python train.py --num_hidden_layers=11 --hidden_size=96 --n_experts=64 --experts_per_token=2 --d_expert=96 --d_shared_expert=128 --hidden_act="squared_relu" --moe_layers=[0, 1, 2, 3, 4, 5, 6, 7, 8, 9, 10] --router_score="softmax" --normalize_top_k=true --routed_scale=1.0 --balance_loss=0.00555 --balance_bias=false --router_z_loss=0.0001 --n_groups=8 --groups_per_token=3 --init_std_router=0.0171 --lr_router=0.00211 --vocab_size=7504 --norm="rmsnorm" --norm_eps=1e-06 --tie_word_embeddings="early" --optimizer="adamw" --learning_rate=0.00441 --beta1=0.9 --beta2=0.99 --max_grad_norm=0.5 --batch_tokens=131072 --max_seq_len=1024 --train_tokens=638300000 --max_steps=4870 --dataset="wikipedia_en"
Below are experts of layer 2 (counted from 0) of a mixture-of-experts language model. Rows are named router (the router's row for the expert), up (a neuron's input weights, with its number) and show model dimensions 0-95. Each number is 50 + 10 x the weight over its row's rms, rounded and kept within 0 to 99.
Before each expert's rows: a language model's description of what the expert responds to. This comes from a sample of Wikipedia text that the model never trained on.

# expert 24
What it handles: Verbs like played, set, performed, featured, the word as in as well as or such as, and mid-word pieces.
router:39 59 32 43 56 66 52 63 41 47 55 37 50 37 59 64 44 70 61 56 40 42 68 27 65 37 38 37 53 45 42 58 61 40 38 33 45 34 47 46 50 59 51 36 34 53 48 42 52 54 47 53 51 54 39 49 55 38 49 62 41 41 56 45 63 65 65 56 57 57 50 51 68 28 49 51 44 57 74 53 51 46 45 57 59 65 45 48 59 51 54 57 44 50 36 47
up1:52 53 54 32 52 63 46 59 49 43 61 32 47 38 59 64 58 57 27 38 41 55 55 50 55 40 41 42 67 43 53 46 56 37 39 28 32 36 30 58 64 48 57 43 50 43 55 32 47 39 45 47 56 51 59 37 58 38 40 60 60 57 44 56 59 68 69 54 53 66 59 38 57 42 52 48 48 64 53 49 53 50 41 60 64 60 31 44 30 49 55 51 54 55 50 58
up2:43 39 54 54 57 59 31 49 39 45 29 47 52 59 45 61 56 47 62 66 39 36 46 48 43 51 49 48 45 23 42 39 56 52 34 46 36 52 32 58 60 49 38 31 58 63 26 53 49 63 46 59 53 46 59 37 44 53 67 46 53 43 41 62 56 58 58 39 39 47 54 43 65 23 57 41 48 53 69 45 45 54 50 59 45 50 58 49 53 41 49 66 47 64 50 52
up3:60 55 33 38 51 55 41 63 47 52 56 48 65 48 67 52 52 55 52 54 42 36 49 33 42 59 43 48 64 43 47 53 58 43 44 36 44 46 65 49 56 44 53 49 36 60 48 43 45 39 67 56 53 65 51 22 59 36 42 67 55 41 54 42 70 58 65 49 33 65 63 60 70 38 50 56 44 58 51 48 48 53 55 45 71 55 30 56 61 51 58 63 61 60 52 46
up4:59 56 52 56 40 52 52 41 40 24 62 51 53 61 37 51 53 38 37 32 45 46 62 44 45 35 39 32 50 46 68 54 42 50 55 44 38 39 48 47 44 65 41 49 57 46 53 40 31 37 38 41 52 41 46 74 59 47 43 63 53 50 64 42 48 45 49 54 69 49 39 47 67 35 51 51 51 65 52 43 42 49 58 44 49 38 51 42 46 50 31 52 64 57 33 71
up5:39 51 45 47 47 58 39 48 46 51 33 42 51 48 48 53 50 68 24 42 48 37 66 48 40 57 35 41 57 42 26 49 61 61 34 38 59 38 47 46 42 64 52 42 38 44 46 65 63 45 54 39 52 42 46 57 56 33 56 64 58 32 44 59 46 59 39 43 48 49 49 71 50 51 65 50 43 47 70 69 59 53 38 42 47 64 34 37 53 47 58 59 55 53 37 49
up6:55 54 35 59 54 60 51 61 52 55 55 47 63 54 43 45 63 64 61 56 40 56 50 38 50 44 43 54 46 39 49 47 61 42 50 44 61 49 64 50 56 50 37 46 48 41 57 43 57 44 40 45 39 41 27 61 44 38 49 49 57 63 53 61 65 49 57 60 58 71 54 49 48 47 88 45 60 47 74 48 47 44 47 56 53 58 52 49 48 33 75 54 50 34 52 76
up7:41 30 48 59 47 62 52 53 55 36 42 48 44 38 48 50 61 46 41 39 50 47 57 43 57 59 52 65 73 50 37 61 35 55 53 46 51 40 54 51 50 53 70 47 49 54 45 39 43 53 47 34 38 44 55 58 62 47 31 35 58 60 66 64 67 47 55 42 54 65 61 33 58 47 53 42 66 41 67 52 47 38 47 56 32 64 41 39 59 62 43 48 50 70 34 61
up8:38 51 42 57 46 65 36 53 35 64 50 51 38 39 46 64 55 57 43 44 46 51 53 45 40 33 44 52 57 43 49 51 43 42 32 43 52 37 43 39 56 58 44 35 54 60 57 40 50 51 36 56 34 65 43 51 61 51 49 50 44 48 59 24 40 38 61 46 51 68 44 54 57 50 71 70 52 52 76 67 60 36 63 48 40 56 32 49 50 55 51 51 62 59 38 60
up9:45 43 55 43 45 47 55 59 36 53 57 41 75 52 46 41 50 63 58 54 22 42 52 52 64 51 49 79 48 47 49 54 59 44 57 47 39 51 32 43 48 50 38 49 38 53 58 47 57 53 61 55 64 43 59 50 44 44 69 56 31 46 32 49 51 58 54 54 45 39 46 49 47 29 51 58 40 52 58 40 59 57 37 26 38 47 48 54 62 47 49 60 42 51 28 33
up10:62 48 48 21 50 60 39 65 53 53 57 55 54 40 58 54 49 44 30 44 47 52 49 41 59 56 43 55 43 57 45 45 61 48 35 28 46 44 42 54 50 45 47 54 28 59 58 35 49 50 35 61 58 58 52 53 23 42 44 46 54 51 43 48 54 57 58 35 60 67 56 50 67 49 54 49 36 48 82 56 49 37 42 53 58 56 51 45 52 38 67 57 48 48 27 46
up11:51 45 40 48 67 63 49 52 51 48 46 47 59 44 53 43 69 54 43 54 50 59 62 40 44 52 47 41 68 60 58 54 56 39 30 46 46 42 54 29 62 48 48 45 59 52 51 48 33 59 75 64 31 64 56 66 62 55 65 37 67 62 48 64 53 44 54 43 49 65 37 49 48 56 65 45 53 73 71 56 51 46 51 45 62 50 51 52 43 49 39 41 71 51 47 59
up12:46 47 54 32 37 61 54 54 42 36 60 38 61 62 61 47 57 52 42 58 36 44 59 34 44 49 61 61 49 40 62 70 49 52 56 43 58 44 45 40 40 63 49 55 58 38 64 37 61 33 41 59 49 38 61 41 53 36 47 63 52 43 53 48 47 51 66 33 49 34 48 41 74 56 47 64 54 49 62 54 54 41 54 66 47 53 31 47 62 49 27 44 41 50 34 61
up13:49 48 53 55 49 49 49 50 57 38 58 57 61 62 37 47 35 68 46 48 58 50 59 35 47 49 56 50 39 39 53 32 61 46 52 54 49 21 64 56 52 57 32 41 34 53 64 60 44 43 57 32 52 41 54 73 50 51 41 55 35 52 59 52 53 56 59 62 46 67 41 40 44 43 49 74 58 64 61 61 62 70 32 54 57 54 44 44 31 58 49 61 52 50 50 48
up14:39 41 36 48 44 54 50 66 52 33 59 52 52 58 45 57 36 55 70 48 36 41 54 38 64 53 50 33 56 46 43 40 51 34 35 49 66 60 44 54 51 54 47 46 42 67 23 50 54 53 59 42 47 48 39 47 55 51 63 52 40 49 38 47 78 50 47 51 54 61 55 55 57 45 32 69 35 41 57 53 59 72 36 50 70 53 51 51 53 62 37 49 47 46 54 37
up15:64 58 54 36 58 46 31 54 50 31 41 33 24 29 62 70 36 67 43 60 31 45 55 54 67 53 54 36 64 61 40 59 63 37 57 44 43 41 44 52 53 45 51 55 50 51 54 35 57 56 26 44 45 47 48 43 50 40 42 51 61 46 43 57 63 55 54 59 58 63 59 45 44 48 41 42 45 72 50 57 54 33 46 48 52 58 45 48 43 57 55 49 42 54 49 64
up16:53 65 33 54 38 49 36 42 32 45 46 62 56 67 61 51 53 50 48 49 47 46 41 32 50 52 53 54 34 57 58 63 64 55 56 47 71 40 55 40 47 46 60 49 49 54 51 49 59 42 42 58 50 59 36 69 57 47 51 47 71 45 48 69 65 58 45 35 63 37 38 37 62 45 62 47 56 43 61 61 58 46 78 47 47 46 60 51 40 45 64 42 60 67 51 63
up17:47 49 46 43 56 65 56 66 37 47 45 44 49 42 49 42 31 50 47 71 48 48 48 29 46 64 55 58 36 48 50 61 54 58 50 35 47 42 54 43 47 36 48 54 69 30 38 67 60 56 33 53 51 52 61 57 32 39 48 48 37 19 32 44 54 42 61 42 46 55 48 47 51 37 52 53 59 49 62 61 44 48 55 53 57 66 44 35 54 64 63 56 66 45 40 52
up18:50 50 53 60 70 40 55 61 39 61 40 44 53 45 61 50 56 56 57 42 52 37 50 50 45 32 43 29 55 21 53 44 51 42 31 29 59 36 61 58 53 49 48 39 53 43 37 47 45 37 47 52 36 34 40 54 47 38 47 53 49 30 55 59 56 52 49 49 31 64 41 58 43 46 59 51 46 40 49 48 56 55 32 54 66 60 73 46 50 37 65 39 41 40 51 57
up19:56 55 32 41 60 67 60 59 54 55 50 55 64 64 51 40 42 59 44 42 58 43 55 56 57 65 38 58 64 52 52 54 60 58 57 37 38 44 53 52 48 57 53 59 28 42 49 58 47 45 50 51 63 47 40 72 43 39 49 43 47 47 71 50 69 50 33 63 62 38 52 47 46 19 55 61 29 54 47 55 46 51 28 57 60 46 40 51 48 66 43 50 35 55 48 51
up20:42 50 44 34 52 63 45 65 38 35 42 32 40 52 52 46 38 62 42 69 54 55 60 40 65 24 44 45 53 49 52 54 47 55 43 40 34 49 53 57 58 70 35 49 37 50 54 39 46 49 56 62 62 47 41 53 56 43 56 27 43 59 51 64 65 55 61 36 60 25 45 50 52 55 35 54 33 38 59 45 51 60 52 66 48 45 50 55 56 56 59 51 31 53 49 49
up21:44 55 40 37 63 47 39 37 46 61 64 57 48 53 36 42 46 40 45 44 28 42 60 53 53 49 59 64 48 21 42 49 61 50 60 38 36 56 42 50 53 40 35 41 38 65 34 50 69 52 72 49 53 70 57 55 64 51 61 63 61 45 34 50 63 57 44 43 51 59 48 47 47 37 68 46 38 39 42 57 63 36 53 44 59 62 47 53 40 58 60 56 50 48 57 48
up22:51 59 33 55 67 42 71 46 37 50 68 47 50 73 52 47 41 43 38 29 54 40 43 49 59 40 41 61 69 58 50 45 51 45 63 31 51 43 55 43 34 62 53 58 52 47 51 45 44 60 30 70 46 50 50 69 33 46 64 49 42 56 49 62 51 41 59 52 59 36 55 61 66 41 50 38 51 54 57 53 49 49 42 48 55 48 57 55 55 51 53 72 40 36 39 59
up23:29 64 47 33 60 36 51 61 50 53 35 42 53 50 59 48 54 59 61 67 52 56 53 19 32 39 53 54 49 41 31 40 56 60 42 49 51 49 49 37 52 44 54 48 51 59 63 42 41 56 49 45 33 42 40 48 60 55 58 53 63 50 59 48 56 41 50 61 30 52 49 69 55 38 61 47 61 53 65 74 37 58 63 58 49 48 58 51 63 59 59 65 56 52 36 53

# expert 21
What it handles: Auxiliary and linking verbs after a subject, such as was, is, were, has, had, plus opening parentheses and slashes in lists.
router:41 50 43 48 47 58 51 55 43 46 44 42 45 52 54 51 34 73 42 63 46 44 64 40 55 39 31 42 53 40 49 56 47 41 30 39 57 41 51 39 48 60 47 42 34 47 40 43 66 54 45 40 50 38 31 49 51 24 55 69 45 42 39 34 52 53 51 54 53 49 49 57 57 29 48 52 69 64 73 49 51 42 49 54 65 71 43 42 47 53 64 58 52 43 30 46
up9:47 42 47 54 54 60 57 44 60 60 66 51 38 56 43 34 39 50 36 60 40 49 40 52 65 46 65 46 70 54 45 69 54 57 32 53 48 43 58 46 33 54 80 45 43 45 42 39 50 52 47 66 57 41 54 49 42 45 52 52 71 54 70 49 47 57 47 40 55 54 40 47 72 55 52 39 49 52 49 45 41 82 29 42 52 49 46 53 53 44 56 62 49 54 47 37
up10:44 69 38 57 53 40 44 47 58 43 55 53 56 51 57 73 36 56 68 46 53 34 63 49 68 46 41 38 50 43 53 51 71 35 43 47 47 41 53 48 63 34 59 49 52 56 44 36 47 65 69 61 57 55 36 34 43 56 52 54 54 45 45 68 54 45 56 43 53 56 31 47 56 48 47 53 53 61 47 62 70 59 54 35 58 68 66 36 47 42 34 46 41 47 41 61
up11:40 51 57 58 53 67 31 59 58 55 48 41 55 49 60 49 57 76 47 49 35 48 47 47 53 45 63 47 42 49 52 47 52 52 44 58 33 48 55 47 62 39 91 33 53 51 56 43 33 41 43 32 49 55 49 53 55 45 52 60 60 57 52 68 56 63 49 55 68 61 45 40 46 42 68 47 50 67 64 40 49 49 46 55 52 43 62 37 48 37 63 56 55 49 58 66
up12:49 56 43 62 48 46 57 52 50 52 35 66 62 48 60 36 52 40 62 33 31 42 62 39 43 36 72 43 46 58 54 28 61 63 30 56 63 47 51 46 50 55 46 40 45 45 59 46 57 60 51 48 33 36 40 60 52 47 49 32 49 43 59 57 33 46 61 41 49 67 48 60 69 51 52 41 37 49 48 62 51 43 62 34 68 41 50 55 65 44 52 44 64 42 51 52
up13:32 58 50 54 59 39 53 68 42 30 54 59 49 54 44 46 47 57 48 59 47 64 57 45 45 50 43 43 63 42 45 70 63 47 61 55 52 52 34 55 53 43 56 36 75 57 80 45 60 51 65 43 66 61 41 44 68 44 55 48 52 68 49 46 48 57 52 52 39 59 61 44 43 55 66 49 37 41 51 63 47 49 41 34 41 44 64 45 39 38 41 49 69 57 45 45
up14:51 36 56 38 46 38 46 37 48 53 69 61 55 58 69 44 48 42 57 50 31 55 56 47 40 54 48 44 39 55 31 59 39 54 34 62 46 43 41 57 40 51 45 32 59 49 42 60 55 39 68 57 45 39 47 64 38 65 70 73 43 37 45 52 65 46 67 51 58 39 50 50 51 45 57 55 21 45 54 49 74 45 56 41 47 48 51 42 47 46 52 62 47 56 46 41
up15:50 65 50 43 37 71 36 27 49 42 62 43 65 53 37 67 28 56 49 41 49 48 48 52 41 38 42 57 36 35 50 44 57 48 61 39 61 55 67 48 50 41 39 49 53 36 74 45 36 47 51 42 57 38 51 44 47 59 34 52 48 38 63 52 58 53 40 54 36 53 59 60 54 47 55 70 49 50 48 49 54 43 40 65 65 65 55 44 48 43 53 58 59 26 52 54
up16:33 33 56 49 57 48 55 55 38 44 48 37 48 57 50 47 39 53 65 56 54 48 60 47 23 63 48 35 28 36 46 34 35 44 71 50 50 52 80 59 58 51 60 62 41 38 37 44 50 42 54 54 41 51 50 63 63 41 27 50 52 36 55 47 48 62 52 62 35 56 39 54 58 58 42 54 54 60 44 45 42 54 42 53 40 59 33 45 45 49 51 44 61 42 54 46
up17:44 40 44 31 51 57 53 47 40 66 52 53 58 49 38 51 35 45 50 61 45 59 60 57 41 58 46 56 40 34 48 38 63 61 58 44 61 55 60 52 56 48 54 48 50 42 68 65 42 51 57 58 45 52 45 58 38 54 44 57 60 54 53 34 67 80 64 43 35 50 45 61 64 47 73 60 41 46 50 45 44 57 45 74 64 60 51 54 42 64 54 49 60 36 51 72
up18:59 43 48 54 46 54 41 63 60 43 43 34 33 55 47 52 50 53 51 57 41 57 50 39 57 59 61 60 55 56 54 40 50 42 34 46 54 47 49 47 49 46 42 40 54 77 60 35 72 58 46 47 60 34 44 56 53 59 49 41 47 46 49 65 46 60 50 60 60 68 79 43 42 55 54 50 48 63 46 36 58 56 68 61 63 64 58 49 42 68 38 44 44 79 43 57
up19:52 54 54 60 65 40 49 58 39 47 41 47 54 44 34 61 40 48 34 49 45 35 66 52 41 56 53 61 78 35 44 64 52 42 55 46 40 55 65 55 48 65 62 57 39 38 63 36 40 42 55 52 32 42 48 45 42 52 42 54 54 47 53 52 46 54 46 55 53 49 51 62 44 56 40 58 48 41 52 52 55 68 48 39 60 61 27 31 61 48 30 30 52 32 49 68
up20:70 48 44 46 41 52 62 59 50 49 57 27 50 46 45 62 45 39 52 54 19 50 42 40 44 59 58 40 44 51 49 45 47 64 55 46 45 41 48 60 25 44 55 47 56 53 45 42 42 46 51 43 42 72 72 57 49 61 38 50 40 45 59 67 63 49 44 70 55 41 39 48 42 43 57 48 48 47 37 47 62 49 53 41 70 65 60 54 44 65 43 61 53 63 31 43
up21:47 54 47 53 55 50 36 55 63 55 42 55 58 47 47 35 55 50 69 49 43 75 37 55 36 63 73 43 49 46 54 46 52 66 55 47 47 38 53 41 45 35 40 67 35 55 46 34 48 49 48 54 53 37 75 40 38 37 45 55 37 55 56 56 50 68 63 53 37 59 36 69 38 53 39 55 60 49 57 62 42 73 53 57 56 55 45 49 47 56 56 64 66 53 49 48
up22:63 47 33 29 49 53 50 45 47 54 68 58 42 62 57 57 72 39 39 47 44 64 55 50 66 57 29 58 58 41 52 35 41 50 51 37 60 56 60 50 45 34 52 46 37 47 56 46 32 62 60 42 56 54 49 51 54 61 30 57 43 51 57 59 56 63 54 51 46 56 68 65 54 46 61 39 44 74 57 32 46 57 56 62 55 50 49 47 61 63 63 46 59 33 44 54
up23:31 47 54 47 51 57 67 49 58 65 59 69 52 62 53 37 60 58 37 62 33 47 42 42 51 46 49 53 46 52 45 61 44 64 47 48 59 56 53 52 43 61 65 31 51 47 43 57 42 48 49 59 48 44 68 39 50 64 59 40 51 40 37 51 73 32 71 32 48 57 42 48 36 45 49 49 44 53 60 38 57 58 33 43 41 41 41 39 73 50 59 44 46 32 41 41
up24:46 34 40 45 63 54 43 46 35 60 34 49 52 42 46 72 53 45 44 53 43 21 51 48 49 43 46 49 59 34 28 59 51 40 52 49 52 43 58 54 55 63 47 33 58 50 47 46 59 45 73 52 51 45 58 52 37 46 40 65 32 54 60 46 52 43 60 70 48 44 70 55 52 45 46 46 41 44 56 51 69 35 46 47 60 50 57 51 72 58 38 42 67 63 61 43
up25:62 67 46 37 39 55 59 42 46 43 44 28 42 50 38 52 28 53 41 61 54 31 55 55 61 42 48 51 54 69 50 66 58 35 64 46 59 48 52 44 47 50 71 60 42 49 70 48 51 51 61 59 37 46 32 65 60 36 38 44 32 53 40 47 55 44 48 54 72 52 57 50 59 57 45 55 51 54 49 51 59 67 43 43 53 50 27 54 46 51 59 53 49 45 31 59
up26:46 51 44 44 50 66 40 34 46 51 56 47 53 39 26 78 57 52 47 49 55 56 61 47 42 51 60 50 38 44 47 63 44 41 56 45 44 49 52 50 47 59 45 47 60 37 57 34 62 45 52 37 52 48 44 40 42 55 58 53 40 38 59 41 50 49 52 57 55 40 61 62 37 49 62 44 50 61 49 50 66 51 60 67 50 74 61 55 44 33 43 75 69 34 61 73
up27:36 44 47 37 58 59 42 45 13 52 63 39 64 55 43 52 42 58 41 52 49 68 53 47 64 53 43 49 49 34 48 50 57 56 36 45 56 55 52 48 47 52 43 48 44 63 59 54 37 50 34 43 52 34 60 44 38 55 37 43 53 49 60 45 58 57 39 49 40 53 46 66 60 47 55 47 43 71 49 47 41 53 41 66 54 41 43 30 52 70 55 52 57 19 46 60
up28:49 43 48 51 52 48 57 55 44 45 63 54 61 54 43 44 39 60 40 43 53 58 63 44 51 38 41 71 70 46 48 52 38 52 46 45 56 52 49 53 46 36 47 58 37 53 61 55 41 51 33 50 44 50 54 46 67 55 72 48 44 34 79 55 62 34 62 32 34 50 60 63 58 66 46 43 43 61 58 44 55 44 45 46 21 43 49 58 66 59 66 62 64 49 46 48
up29:47 47 30 49 43 53 52 53 53 64 60 49 45 56 42 48 59 45 54 29 47 60 51 50 40 54 37 42 44 64 50 57 55 47 61 45 45 44 47 33 36 53 46 52 42 34 46 60 63 51 74 45 42 62 44 58 58 58 50 46 16 41 71 37 56 45 40 57 56 59 38 56 46 48 55 40 55 60 34 45 53 64 31 50 51 67 43 42 47 66 63 63 53 49 65 40
up30:53 73 36 36 45 60 48 38 47 54 52 50 41 35 51 49 57 45 50 67 54 41 53 38 49 58 54 49 54 36 36 53 37 30 49 53 55 43 58 38 55 61 59 44 64 41 54 46 57 38 80 59 41 43 54 32 43 43 49 46 30 54 33 49 51 64 39 50 63 60 59 55 44 53 63 66 47 52 65 38 59 44 58 44 65 68 45 65 51 49 45 43 53 55 59 69
up31:67 50 49 45 54 59 63 56 53 53 47 46 41 47 59 52 50 63 68 44 54 29 54 57 37 34 61 39 51 41 38 61 45 39 42 48 46 52 43 57 62 32 54 20 53 49 48 40 54 60 48 56 33 48 50 62 62 39 53 34 40 42 38 63 37 43 51 44 62 64 59 37 51 42 44 38 37 56 59 52 64 33 43 41 23 48 49 50 50 39 51 34 45 45 62 54

# expert 20
What it handles: Function words after subjects or verbs, mainly as, was, is, been, became, first, an, plus = in article title headers.
router:46 45 45 54 51 61 55 61 45 51 57 38 45 48 62 57 37 59 55 61 46 33 72 33 57 43 48 40 61 46 43 59 60 36 32 34 50 39 62 45 53 60 55 24 34 38 40 47 62 58 45 42 41 52 37 53 44 40 55 60 45 44 46 41 52 53 51 57 55 46 49 50 62 24 51 54 54 52 79 59 51 46 49 64 63 70 55 39 59 57 55 62 58 39 41 48
up13:42 42 46 35 31 66 64 55 45 17 45 42 36 39 61 45 26 47 55 65 46 67 48 43 55 55 45 58 59 57 39 38 40 44 44 40 55 47 55 47 46 59 27 51 59 42 47 56 38 62 42 70 48 53 58 61 51 52 51 40 49 47 48 53 66 45 64 46 59 43 59 51 48 51 47 74 46 50 45 64 47 48 60 50 45 49 51 56 66 63 59 40 46 56 36 62
up14:49 57 54 53 67 51 61 69 40 37 31 44 55 35 58 59 50 74 38 69 52 36 51 64 66 53 43 52 59 58 35 50 41 46 44 52 44 54 34 56 44 51 41 56 37 48 37 63 42 58 28 41 57 71 60 59 45 50 63 42 36 42 50 58 50 45 61 52 49 53 43 45 66 35 49 40 50 68 56 42 44 54 48 54 55 49 56 47 71 45 41 58 42 69 45 45
up15:48 52 51 53 63 63 31 42 57 69 57 37 35 49 46 49 50 55 36 45 49 37 50 66 56 47 58 51 34 56 45 50 60 40 58 31 57 42 50 42 53 57 63 61 66 41 49 62 69 43 47 52 42 22 47 62 43 43 46 45 49 48 54 21 34 54 57 60 58 44 60 55 36 33 55 58 57 51 33 52 63 47 40 63 58 53 46 55 42 48 41 42 47 61 33 54
up16:51 50 36 37 60 41 43 39 56 80 46 61 34 56 49 50 57 40 54 52 55 57 50 34 45 58 46 58 70 30 51 53 67 46 51 35 44 46 52 48 40 49 42 39 52 45 58 67 42 42 50 44 50 60 41 44 47 49 47 38 66 54 68 32 54 73 59 49 52 48 50 62 65 49 53 63 41 60 44 34 45 64 53 60 75 57 46 39 56 49 42 53 64 47 38 47
up17:50 31 46 51 44 52 41 46 45 50 56 53 40 56 32 67 59 34 55 48 44 29 48 55 47 38 49 54 42 57 30 53 58 55 44 40 38 48 53 54 60 51 43 59 49 33 48 64 68 65 36 42 52 54 55 59 56 58 58 61 48 56 41 39 39 40 48 73 59 41 72 69 43 47 49 59 57 39 61 57 46 33 54 62 42 67 43 46 37 62 38 67 40 48 43 52
up18:72 43 44 49 42 45 60 48 38 58 59 43 43 60 37 70 57 58 54 58 38 55 62 49 42 76 47 44 44 66 47 61 40 52 57 36 54 35 47 54 44 31 36 51 56 64 48 55 56 57 38 51 34 44 46 48 51 37 44 56 56 33 44 54 47 59 66 51 38 45 57 55 39 48 40 62 54 55 50 66 47 37 48 27 40 49 48 45 51 74 46 75 42 44 42 48
up19:35 61 40 42 42 51 50 58 38 43 38 35 35 58 40 44 37 57 54 61 57 61 60 45 50 52 67 41 61 58 40 42 51 54 54 59 42 48 60 47 26 54 51 37 49 62 61 54 45 44 55 58 54 66 49 52 58 48 55 47 43 42 24 53 36 54 80 55 51 55 62 55 35 45 50 44 60 49 46 56 68 43 51 37 26 52 54 31 35 46 34 57 54 45 52 43
up20:41 52 52 42 51 39 43 45 65 55 61 46 50 34 58 43 53 65 37 49 49 58 51 47 73 53 47 53 63 48 46 46 49 55 51 43 58 43 48 58 55 47 60 49 41 35 38 46 33 62 34 45 71 43 67 47 53 48 49 43 56 63 24 40 73 45 63 53 57 50 52 46 36 43 72 36 51 53 67 44 51 25 49 53 46 61 64 47 31 52 69 55 49 55 49 49
up21:41 43 59 64 50 57 56 55 46 47 59 30 54 41 53 57 16 60 56 68 50 30 55 45 74 52 50 41 50 59 50 27 33 46 41 42 50 46 48 46 51 60 37 48 60 52 32 50 37 62 49 51 48 58 45 38 41 46 34 72 46 42 62 59 56 53 45 53 61 43 47 53 41 48 42 60 58 53 49 58 40 46 29 39 48 51 54 49 47 59 51 59 49 75 46 44
up22:56 64 55 50 45 57 41 33 33 43 40 40 44 42 49 61 53 54 48 44 58 55 53 51 54 41 58 58 42 47 46 61 40 41 47 38 46 53 45 57 47 54 61 55 61 38 55 31 66 42 50 47 37 51 52 55 48 47 53 41 43 47 53 34 31 53 65 51 40 52 62 59 42 58 68 53 57 61 77 53 50 44 48 66 47 86 44 53 60 42 58 73 54 28 52 61
up23:40 63 49 44 48 52 55 52 51 58 56 57 56 54 74 42 53 51 57 27 54 44 57 22 59 61 50 51 69 40 54 50 47 52 64 51 62 58 51 48 44 88 44 60 51 53 35 35 42 64 43 60 55 60 62 52 56 43 56 63 58 55 43 16 56 47 51 47 45 64 57 56 57 45 65 43 52 42 52 55 46 50 53 39 53 48 57 55 63 57 55 45 37 52 44 50
up24:43 28 56 50 47 41 34 67 51 29 46 47 55 44 61 51 50 56 53 55 48 38 51 52 42 42 53 63 57 42 45 32 50 49 31 47 41 32 30 52 59 60 39 35 41 67 41 60 60 45 51 35 43 41 37 49 42 48 47 68 46 53 41 34 38 33 47 60 48 37 57 42 36 45 50 45 47 54 60 69 55 52 50 46 33 50 57 52 32 52 38 58 43 69 62 40
up25:46 42 57 62 45 40 45 48 57 43 49 42 41 25 58 53 67 50 36 31 49 30 59 54 54 46 44 40 76 62 49 63 58 62 42 54 43 54 44 58 68 65 48 45 56 47 43 48 53 52 49 44 40 47 57 62 43 45 65 67 54 50 48 49 58 40 52 42 48 57 42 49 52 49 61 30 62 53 56 57 56 50 56 60 39 60 34 50 77 61 45 50 41 34 31 69
up26:26 50 43 37 50 64 47 54 49 42 42 50 43 47 66 54 64 75 29 43 55 57 55 50 69 54 56 46 64 31 59 35 46 46 61 44 64 55 40 54 36 54 38 38 56 52 54 45 39 43 31 34 48 46 34 54 61 30 36 51 44 48 51 64 51 50 61 48 43 58 66 43 53 63 66 40 49 43 49 50 40 31 44 41 41 49 53 43 57 57 54 45 56 35 47 48
up27:37 34 45 56 40 44 52 48 40 59 50 29 48 69 51 50 46 57 46 59 60 57 66 53 50 46 52 61 54 51 58 67 70 40 43 51 53 49 60 53 30 56 49 60 52 50 71 66 71 62 51 50 45 58 34 61 41 38 61 65 49 48 39 46 37 63 62 46 53 50 54 46 54 61 48 38 66 67 41 65 48 62 44 38 60 41 53 41 62 47 31 55 66 46 45 42
up28:60 50 46 63 53 59 50 43 47 60 45 50 30 72 61 48 44 38 57 58 45 34 54 48 73 44 69 49 45 38 52 61 50 58 57 32 54 43 40 55 48 59 66 49 59 61 71 44 49 39 63 51 43 58 48 59 60 45 43 62 51 58 57 38 56 59 64 40 55 65 60 67 55 56 71 38 51 38 45 58 51 36 59 44 54 59 50 48 38 53 67 47 55 72 61 58
up29:72 71 43 45 45 41 35 50 46 50 42 37 38 49 62 45 41 37 43 45 51 52 37 41 47 62 36 65 54 31 47 53 62 58 66 45 53 38 60 53 59 62 36 54 41 45 51 54 40 55 59 38 53 60 60 59 59 45 38 60 49 52 59 36 42 60 47 73 39 43 58 63 46 35 68 57 55 40 51 44 44 43 49 64 63 63 59 44 42 71 57 50 62 62 44 58
up30:38 62 38 36 73 33 47 53 49 41 46 54 59 49 56 55 41 59 59 52 51 37 59 40 62 47 52 34 60 53 23 58 63 51 38 66 52 31 62 51 53 50 58 48 61 53 62 56 50 58 34 41 48 50 47 45 56 56 39 53 47 41 43 54 64 59 37 69 42 57 65 47 44 33 45 30 42 43 39 47 68 50 62 31 59 60 50 48 47 51 49 42 37 48 36 59
up31:61 49 46 57 56 62 60 58 49 52 40 53 37 35 47 64 58 57 49 47 33 37 44 42 43 46 48 54 68 51 62 58 50 60 32 49 42 52 47 54 61 48 37 39 64 57 53 35 38 32 42 54 33 40 56 51 41 49 32 47 61 41 57 61 44 62 68 46 40 72 49 35 46 58 66 54 48 48 48 55 45 39 64 40 53 62 32 26 60 38 55 58 48 40 37 57
up32:38 48 44 50 52 62 33 54 31 31 57 29 62 45 62 52 45 35 60 38 61 46 48 40 41 41 39 51 54 46 49 51 44 18 66 49 34 44 49 51 47 63 65 52 49 46 68 34 40 51 47 38 46 31 59 56 50 53 49 44 53 49 46 61 51 60 37 47 67 68 63 47 49 63 51 47 48 64 57 43 43 42 43 52 45 67 52 41 50 52 60 65 49 50 35 61
up33:49 43 51 48 57 39 48 56 38 52 31 45 36 61 43 44 37 80 38 55 55 51 51 37 31 49 68 47 64 44 46 70 59 46 48 54 45 53 47 47 36 55 57 42 57 29 50 66 59 50 38 40 51 42 48 70 49 54 27 39 52 46 43 50 61 36 65 62 59 49 51 50 53 26 49 48 43 47 43 45 57 53 58 43 66 40 65 51 57 41 70 52 54 41 48 53
up34:25 53 37 37 50 65 48 62 38 36 43 31 48 60 46 45 43 55 50 51 57 40 60 54 49 47 38 49 47 50 49 60 40 51 59 53 48 38 47 50 53 81 35 54 58 65 46 55 34 46 52 62 56 56 52 52 59 53 76 35 46 51 64 68 56 47 74 44 56 37 46 49 41 66 47 65 45 62 53 42 55 55 57 64 37 43 48 50 66 60 61 48 49 58 43 54
up35:57 39 53 56 42 74 40 49 57 45 58 52 42 51 51 54 58 31 55 55 42 32 56 48 51 64 51 42 53 51 51 56 62 32 51 40 51 45 47 28 41 65 62 51 45 45 74 48 53 56 68 75 61 53 39 45 45 46 52 64 39 33 51 37 33 51 54 49 58 50 54 46 76 47 41 41 57 49 67 60 52 44 50 57 58 70 66 65 53 45 61 51 40 58 52 51